python train.py --moe_layers=[1, 2, 3, 4, 5, 6, 7, 8, 9, 10, 11, 12, 13] --router_score="softmax" --init_std_router=0.0302 --lr=0.0141 --grad_clip=1.0 --seq_len=1024 --train_tokens=313600000 --steps=4786
Below are experts of layer 11 (counted from 0) of a mixture-of-experts language model. Rows are named router (the router's row for the expert) and show model dimensions 0-191. Each number is 128 + 32 x the weight over its row's rms, rounded and kept within 0 to 255. Numbers have three digits each.
After each expert's rows: a language model's description of what the expert responds to. This comes from a sample of Wikipedia text that the model never trained on.

# expert 16
router:134141158160092119157110152162102155134110106080174136135073078159109154145168131174109111110135135141106050113154186154069093158120117181115105092163152132084172122123104203109119172118110100119105113130110172125153183126153186109100097145123036207109061147114109133121134156176134121095098136133140149126144136146088110129102140131108094105173168080219143115070063152133114126160125130170123146086107074143099095169125169138160180146149153137115174101113107132195128134086094122118160194149174126101104159122167123094113120128129133076061193095128118091068128116141139083096
Description: Unit and count nouns right after a number, such as km, mi, ft, kg, million, seats, minutes, in geography and statistics.

# expert 2
router:154103159144099073147091156188108078059082106103166138174132138100103168145147176137074091149137152085086060169126152183107099150140131128105059104149177100101156168169135175105147132117073133139065147115115181135182177091186166142112125124096115160076100147077113173115140084167116144099115094160114125142145146082109090078099154123115115165138180067162126140110146173099078085186088138103124146112069092140074108151144156091140139179156139056111125111084163106175147118103107124126145152138155123073142135074138079119103106079137110088095191120118112137135115147126111103131
Description: Numbers, mostly the final number of a date, score or value, in tables and stat lines, such as round of 16, December 9, 7–20.

# expert 3
router:156078131097098138138086130142147112090070074102152116148105110151064157130177125131086146093181108106123101154163201201115108189130106105065118130169175107108125147124065138094159176115150095052145095068075144071149144110108160166146069177088139208156118150129093136110149076135150161135148059163128103160102148085110140099115134173101110179147134059136146210132116148118110111142097094169106127138108098111130103174143174110179141179101161113115115110138130107160145130136100096120149128110138108079074141104189119105126117089148117071116127120166100077096123135108112079157
Description: Line breaks and words opening a new paragraph or heading, such as the See of See also, History, In, However, According.

# expert 6
router:142103142118104149172142150156072141119125100087192208164118096162117153138146116164097071087134077106131136190181199124101107160155130123085070102190187079075189167128084132092109175052077103124134119110136147106185163130115126142093122162125111126071113127104109146139153104123143163074087135120117119165114083126120107078129184148114122170129140119134130141118103174088107125150129114121105158147073115135119136133153179078149124139133129101093146108098183092181170073111074065113112152151173106112117170085157145067136101121156074132091200096142115115111083104070123112156
Description: First token or piece of place names after in/of/at, like North, San, Los, New, and pieces such as Y(ap), Hum(berston).

# expert 10
router:184112170134153122139128157142090100085110116148147153158085082084133111183153164158119144069142107094104085120116139200104066114099124174126148090182119125104134156129102161111168146114109109101097087125065152090123147105148110139107119127141075204101101185117141135105164094128081151084169070204080108127150094142119119124115107179113108163145140078153174127100137135130121111136104090150135165077123094182089087133142125084096164157144173094152135100139180115164173088114088144038162152142164081101144172090116076119119108103174113058061166112125130100103114107111084113191
Description: Determiners and pronouns opening a clause or quotation before a verb, such as the, this, these, same, you, we, I.

# expert 28
router:189153143135129103172118143112101122127106147115115160096123087128067174103145142145132138116128093152088126133125162137120108144119114143132081124158158078127140143142131157112140210104139104128112102107077137121139182074186196146136024174105098211066121134101085188073189127118114136143100084162149129133180110073046068131116153149104138150202120097202158164097128142097080113135143121135117131071092123144084096128122156096119136124139140104121148112104195082136125109103107083127178170140127134090131180115123123109138086068146102131136158065175120119125103156047110147144
Description: Cells and pipes in wiki tables, especially header words and numbers in election and results tables, such as Candidate, Votes, Spent, Total.

# expert 31
router:128113146126077061136114157158107121115123060126136170145116140112082154163138117163127074099157128115106095123130135151117132183152147131115114046140176088108123156154127166092126130129035102138143110108126167116171136106125176134121132127096072166081105191073064119098173146118086202114104103144119114164129138120131094091089153187143122135152122068159156134112088145111094132161090094139110141126136090191130080156148139140182183135168221089125140118057160081115133122135098097107124132198179074100105122113166074082091144116128138105131149114188093141081081118107075107162
Description: Common nouns or their first pieces after an article or possessive, such as season, life, album, upris-ing, circum-cision.

# expert 63
router:158123122126109109143107157146130084092128116079203161156133104100047134117150179141088119108107156083102075149156160222100109166133119105124118127166227156112142166151102150092136146140084123104104146048078176115152164102183185139122139130065118163124136125059157149131126111122137154114105103155098105171159157100126122100111202181089119167134109103125097171092151148113085096201113126149099153102121073118075062134137136137149160156122128091075156102132169118150139101087101120075187138150133065070098192101130094123132119081123130118113131102124122110132117080110123087128
Description: Number tokens in tables, statistics and coordinates, such as vote counts, percentages, minute marks like 54', and track numbers.

# expert 0
router:140104155147100088174110134126095111140155122113086185153115138123147150145148132099112096090159133144093125173078152138146065128146125104149066117186133080135114187133108170135116168123135086141082107103101157127198153099169137125152050099114084194142118140109055141101136102163151168115193125142085124116132123094111082113098155201126124116157171116142162130076052129101065113152118082179133129115099117134044119132155117106133171166174180074114163099119225119165181074089141111096151160144188095096109172087119087127111106113167100076124111123133147138165106123116127126150
Description: Copulas and auxiliaries (was, is, were, would, been) in biographical narrative, plus table cell pipes in stats tables and ISBN pieces.

# expert 36
router:134119151130122119186077158181100079102128116099156129207156104119102142135162162180093122122131085093095131112173138124084115123138185166093138088154148107091101120143147123139135181144080146090095106104105169075119157070175094146138098109114135171132074171114117155114154086151106109130117145149115062129102117114055149129140165149127109121185179123114129167154067155078119086111085108167066137098102129135091067157163154124110193147140129119108188116122133110100198112126070134068178181161168107083083182109106126057128109099170095098127110134149088111159116124069088117172
Description: Opening parentheses after names in lists and bibliographies for birth years or dates, plus list commas and equals signs.

# expert 24
router:136126150129082109142120156159138071106162122116151132151110144137113160178160125138120129109142136095127071164118128140117114147149143162100105062127166144072148174154130186118137155143117113132057098142130144112130145116140196139099107077075120135102135169097101124104150120195103159082146071145132084173122133107136131074068158208103110179160131112151144203136076122141051115161082081161135127124108103189103117160118097111166160177153151102096146092073222124128144130096143091095136179126185071125091148134140065089110096096181140080126162132171110114111076062106083117130
Description: Opening pieces of verbs and nouns (re, dis, un, pre, arti) after was/to/a, plus adverbs like However, also, later.

# expert 30
router:176081138089127079137039153123121076125128143109174140175077120095082140166210143162090125099201091120114113140170117140128087151157166182137135121152178125125179145115153140115169174113109094141130099073079153114131176129162147161143099108112091183130103156080127123089148169190119107091110065176124080153115110101138129100075149144105129163159163093161176164091079136093070098129043094125117153116124129164028115177117121122108159184197152111086150126125156137150145114136133116107163123128129106133139185125145139108093099128150127114131150089160089131132126078100077097125
Description: Past-tense action verbs right after a subject in career, sports and review prose, like began, took, joined, scored, said.

# expert 59
router:138123158136130081142087172153081102061141081094143181146129101086095140170129172118079091140158101090093048119144153170116088136108144154131106096178147102074154168145092197067131138159066128141070099090089171132145154082147101182101126142115142186081112140059105140092157130166128163068134096178117099123128123098111099079073152153116109153160152079143142114097133147126068090155127128121085170112079084177110109125161178102127151168142159036131130128095162100157129135111086134110171136125140124054151132062127087123136133123122089090070152124126114114119104111126103105160
Description: Determiners and pronouns in narrative or argumentative prose after verbs and prepositions, such as regrets this, ignored the, own, him.

# expert 41
router:159117146119105068160106138196109147121102084127171163153149121103087175150157173116053102137158132076083102135136134151137109142108127128110079112147145085076168158159134205097126147157061100135069123101116151135146140110174143175112126168093154186098096149053120164091143122128138153110120093162118114123135150094139105082072132157089131178167151076124124147061141160097059088191115155126131129109091097184070117144145170100152151153108154048116128153036148090157150115092118132122172134157154111065123136098119071099110100073123105077097142105121116089136108110136105116150
Description: Final pieces finishing long or technical words and names, such as Papers, Prohibition, Steindachner, Strikeforce, -ization, plus some year prefixes.

# expert 12
router:157102166130090100173078119119089100100081109121180145189068104100094128184126194129064085116167100100107116146203131112083113124119168141089123141166129109042172157120100159115172173135102101082115088128112164082175165114106112133106117141103099135080061133134091115129168094174129135106085131138118122154101119128085092088127157156123126136142158089140171147136076192073095076126129145152077142134117097147087116130131147133142122122158136088089184131075164109125158029120127088114196122149139124072107192074111109112118093118123145099105126101135131076118100145070106167150
Description: Prepositions and separators that introduce a place or date, like in, of, at, near, and table pipes before city names.

# expert 19
router:144117158143133125154079112135117112094126138070127186199099101110092135171118145133064141125168125112082113192186189155103088173085178152144130079146177120118154167147121176109181131131145107112087138146119180118167155100178129150137074112121131194137117172113116144067158146128086138124088128183085112161123112099127117114135135118118047134130179070187176157110096158056115103147125119137082194125109102145093111153123131091163108142145137110148152121069133153165144031106128117095169155131183122134082131136142141111099087093134109145059150086147100122063127084080095113148
Description: Conjunctions and range links joining list items or clauses, such as and, or, but, while, and the dash or to in ranges.

# expert 34
router:156119157124088085162079127167088097095107099096183167169132095102098150164151165132076093135173114062087072142127135165148089150111159129125106099164159103061160140159128202093118136130072122140047141097119157122168169123180150164110100161119127172075097143101115202084151119145111138082146085141102095134146136099119091086080163132096123162156180083140128171092132163113059085179112146095087133123080115174098094154147159124135154144145157047110131133075164086158151096104097108096200144125166115080122125090132082109114134103123098066093150102125120120143105130141111108143
Description: Ends of proper names, year prefixes such as 200 and 201, pronouns he and she, and line breaks in lists, tables and sports results.

# expert 50
router:156106174141139111182114151155094135105141122107172118145101088144121153132164123136099110093172074098118044151146195178108160150108148132157074097205152105045128163181118158082124159123105101129074137126152178102171122105164105126109095151130115175090087121064074194091181143113127139118111128130102080176160108098123119116093134172112071184156163139170139143131122114067091094109124132123134147147058087198072088158153143121171140123098143105124127094089150106195167103118111113097158143167124162088094123106120133080127129099111091106095142139135103084138118093050090138169
Description: The, early, late, month names and SI before a number or year, such as the 16th century, early 17th, January 2019.

# expert 49
router:112115130143126142152088152154141109114113130116151160153110105126074131141124150170064115111162152089136088162182155144148060132139134130149099090166174129091134146163139171110143134123095127121073125118078156076164162058217153149106117130119101194125132112057109178151145124154164142154148109160099110180122153106101111079091148120089112144174167085203158139055134162124136118184117117145079189088109089150101124135140121109202140184126168090129166043082155122169174101112142118107180175153152099104109153115115109132162115105135125075059170119171079154069098121127112105134
Description: Numbers, units and nouns in measurements or at the end of coordinated lists, such as 000, million, m, older, green.

# expert 14
router:151076179082102103146089169165125136149129104098130127115116076104102143126159219162084060123113137112136106171159127121063093147095169117121100154174184099100126130142093157123172177157128112089109097127089209121197154115164131163121108154132092173127084115118098149106141139181070185102167102211107080107136114129157057080122157146113103149195111110122119158126054155080105105146116137151138121104097120136134120188195129117169135119191131114071134090075130132164216143110080106082145132112162138110107149105167133149136112127163137132096172103120136124106114091132103102138
Description: The pipe separators in election-result and sports tables, plus country codes before athlete names (USA, GBR) and linking prepositions like by, between.

# expert 53
router:138120149051083089162145168126103123106091087105146154140123137124077173199130131142143088098159140078108098151150192180115133157149168163051117073158145127121160183152130159131128174099086114102115102108172136129149135130140196117107130099091101138083125177078117163108143131135051208111115086162141091162144129126131113120080165144100132148134127101156142169101127155126094123168081094172129166102118101193107117173131107086153167151127184111119140122085157114128115089123110101097111182191163053103098119121149085095076096130154134103136161093165104090077071104093114112202
Description: First piece of a lowercase or prefixed common word after an article, such as Triangle, twist, groove, semi, inter.

# expert 4
router:130116148138119078121106139197083125087084109106160153121105131130108130169146177164071104130158115114095044155124170165126097136108147138117109085179161121107166134168109136101114135122109139108124073086116207101131156095162120156116116108079116147125066184081100187055115110126120144116090100189117069111140111040123068098112137150134102142150168132212119174110140138097077068155110098126078119124112095180081099115163131088179146092126152088103139127069118101170210078121107134074147116123159120127111172139132128132128131124183142100072143073137131114137108122164091094137
Description: Separators and modifiers in tables, lists and citations, such as pipes, opening parentheses, dashes, commas before dates, plus words like general, bronze, secondary.

# expert 42
router:171104153112152112167123168167111079114104134120130127118078080103118113141161157169094105089161156095129107157136167207133084148088135163141086080156139145107150124155111115130158132151125098078061097125125179100102152121142149162136106147136087202103128186122141133114130084123104136162128059191135096124184069061104080105116143189125069185170146119208152137111143160122111069141082095167110180110081122127078092126151127121116173148134171133126155105143155101157149096129112158095136169118144091122124152098114087077108104064196117093080155130148103121076066085091081114143
Description: Determiners and pronouns opening a sentence or noun phrase in descriptive prose, like The, These, This, Most, It, Its.

# expert 21
router:151097132072103085126101168150081147123100045114123164146128134146067162115154166180124039091156102112116029114161139144066107151139128125128118098150117121141152126166084151114144122123082129085130118087129130107185124069141158143115147144097134160068090144081090117114161133157132142120133157130152129163113093109109082116086114145091088120173176069145147175077085155085122105116081093149126122125107112164099094144150187139137220155177157077118188125105125108157145113114108157080161178145167129072133149076116111113109117111127102081093157088158099086133072153067100111163
Description: Middle words of multiword names of parties, leagues and institutions, such as Republican National Convention, Ukrainian Premier League, Democratic Socialist Party.

# expert 46
router:141073118105082118158087153152101078085090094125159183147125088095129121118124137127097128119188155071078116135191141149119104169095142107129092117152108078113170208152129174081158154091127103112096080101154120137192159093175139144153146089101094130087107123125108138124142097128135168066135064170118119141202123089133117146098113185128075232149140099165121119123128131136136111167079084090139113096104120111115120173138179129119191145130172107107131137084127068112146118105111153097178183124159091083102182120185097088132124061115133133087159077120088128120111142097146076164
Description: Closing punctuation before a line break: final periods, closing parentheses, row-ending pipes and the == marks closing section headings.

# expert 18
router:142098184105107129124065124137111079111142081113128179122108069114117154160140190166081089152152102117112123143102159128095054180140165167124129099165188095074141121134115183134176147146104114082095120124143137098124177085188122176124081119104132170116107120133149158088165086173121188145104099176099064117145098025101108113130159134113119178178124090195184142122142151090122101165106099156137151131088101189107139180131136133136121153139133083105172108136139081147127094110119092082176121135172147132105114095188112122062093081165129136066144121129069096126115097093117131127
Description: Commas, periods, semicolons and conjunctions (but, though, which, while, and) that end one clause and start the next.

# expert 54
router:114120142101125081156132157203134091129129044102118159138121107090091121204178120168091102122151131082089103169128175180140114150093148108089082085177172114097174166187132117112123118098047129117111102134160139137136148121140165153083135141105124167090109156099102148080171100143108175089136136174146120153158109108144066093082180148091083177154142090152139167057145136121114115155115110139118131065140126178100137134183146080136139178128117109113137157041159131124140130134089115097122162131149069079088133103153104088109101081146083111059143093114078134117088075133118087159
Description: Middle pieces of foreign or unusual proper names and taxon names, such as Ash-do-d, Kell-og-g, Pal-hin-ha, Puc-cin-ia.

# expert 40
router:151107154108129084178101169169111106089109120054169151161130094056111109145118134159103117095150166129127055124110171150073060140152121135137099056189169100082157111160069186116155152135117143127066114074091125125145133091170161141112068089141142191109139122052079144112175081147149147132133114151072140086153117114141059088080117143142115126166168066184160137122090175080128132126093117146119154120097125144082142131107175070151166135127128146135158092099148081136138142101135108129192184154166083119138121084147069145102121128141122077080133090161130129117116119108128110161
Description: Ordinal and ranking adjectives after a or the, such as first, second, twenty-third, 15th, largest, important, another.

# expert 60
router:122122143094089128170096176174131102126111088101178124111109136065109122141152168152139119116173134094136116147111186139119104174090124103104092078121203084122140185171105157068114156109094119102086136117091172115183147137111173162100110107074102121123130121077123136131137107141081218097155106150162141162141115086086118077112187191111071170140165081113139147096120133132068125176117120145079174144141106162119084149138175108157182172121160120104136091113186143159119116087086071110152151158135088052115114115184073120117136126138102111114143135170072127051101095106120080153
Description: Final pieces of names and words before a possessive or punctuation, like Bri-an's, China's, plus common nouns such as world, father.

# expert 51
router:134132116135124095175082152134106093132097124086121157145105098102052113112169154124071144119136114089085127145171144125069145154085186125106097114108171125134165165155114145113166164132149097104098125128122178115196142115193102148142091114051123181088100170080162124086140145159075150133118112160107133191156104112102111075125130144112069143161165097159140152103102183046083083163111102136088114097102132134118075145131213073082146089142119159135166123079114135136110093128100139130207210139175130128107158083132124147107080108114100150063136103141162120136112113062135094126
Description: Connectors between paired items in tables and lists, such as and, slash, &, ×, en dashes, and quotes opening nicknames like "Mitzi".

# expert 5
router:156100151091115077137095155133073129121102134118170143160122113132081132175173106189118073067137129079089096122193159122092138140134143128073129119155135106128141153157085143135134144126057099110122081117094181115139136133168150161147140079050135132128126198116129182126188148149113137084140083136138103155105121121149107096100166172076086146173152122116146147125115127058072089167074064161125134126133076154126086134115141119137193195174173139136176131113124140146102094124099138099137189184148107120066167099130079131119054138124088102117191126148149141144070083106110129193
Description: First piece of a capitalized proper name after a given name or place word, such as Vroman, Neck, Sinica, Mc, Sch.

# expert 45
router:174099163100149084174058209158133129116093103095106111159112115148088157114162189096096119129135138090080107158131144154111095158082187117124132145154123103127168142183113180090189135089091103097095058129131162097136175065176166172107106151141136157090053133112122141064124144137120176141134118144096083125176129147093107071090142115110081142168129080186170188056073167093086072147128096113131145074066116144101099139165177124143161124155139088088147141078164118147136101112132115130148125136115104099123146121152113104105100105134113084057157127133139121107127075132099107106
Description: Given names, middle names and name pieces opening biographies or in cast lists, plus country codes such as USA, GBR, ESP.

# expert 44
router:146123172139105141171062163193090096103129043118151165175119124127043159117153163172099079128146165121124094159125151123147131118109122092125069078162169088091137171135140151080112125114091112128126125108101145122136156129180180148122101117078068162130105121120101162087132079126110136118092112153134067125109117108119085114119103147097142164158115128134157170097107156100072128168107129136071162115124071145119123126165188108160195109151126088138145100085247114176110132093143125101163182147121075083125185104142056094123144110146128095119123055146109104122110118064091126151
Description: Words and digits closing a field or phrase right before a colon, comma or parenthesis, such as Paris, Iran, Squadron, and Phylum, Kingdom in taxoboxes.

# expert 8
router:123089157089097120154102143155094136126090074105171150141085146139094185130137177163073110084161111116117032141163157169113127164140117101129124089136131110103160166142088156130143145144090114104132115121125129087182127108131145149062118170119102167071104137092076153074143126169122152108109139162164131183145085119093082044086174131054104141126154052188162127055120173102092080145115115140117159139121089121100092137151164104153174130125176057118146133093115115163152096090081110081151114155151110101141164084148102117139134085118094125124160102172067123121061139101101117181
Description: Nouns and adjectives naming a field or subject area, often after in, of or for, such as health, economic, religious, portrait painting, Library.

# expert 27
router:108079131116106096136128117117120114080147142122131153150108109129143164115180186109115116148162081128123048160111114137079100121117131179117078119187129090102128132133147132103168190128120138142072124129134120117139143095206160138125071131097067169076115117096063175141176139208101145124116111148107065114109082135083116133101207183087095131173165123149153127105061151126054128135134122147129130127137125097068081143163151090114145102147160114077138097092174161177182059115106080106141144170134080088122209079200084113128116100147152111126139101122136132147131156082118121153
Description: Past participles and event verbs after was or is, such as released, held, located, played, elected, plus empty table cells.

# expert 11
router:130147165105081129127081171113092139121095109060163106125110088091120140122132172163077127112165137137107124124116198110107081158083147149126083087165165103096120141111064184080166169093142121144053119126130165105160174076175149139081110129121061177067115135139059124135152079138137138119080150128084122110166113124100067080075160159119094135153113127201146176104119158113105108146093128198099128094103143113124104131147225092171129128153151097139178103112104144186138121127120088126169174158186146102087116123119119086114100131148120143064113135162099056122111139114141105103
Description: Commas, units and nouns right after numbers or places, such as 1,300 flights, 1210 kHz, century, million, United States.

# expert 20
router:167123128091134081163130149145121138138144122140158133105104128061096122125140171150075165110206100121145112163133117208086083165112177140149067088160179088053134159159064135114180152145072093099102160099094154052127180117149115120088107156141065193071135132090128148129160067139081183125154074150084062139149112133120099107077164132085107119117125061152123138132119152073079109137127066153122173126117073180104104132127111084153120141105154112117131126107160118142174100136096129151154108189211125084106144105119093115102153119159139096118143117155142114111109104123127106158
Description: Determiners and modifiers opening a noun phrase, such as the, its, their, other, previous, main, and especially at in at least.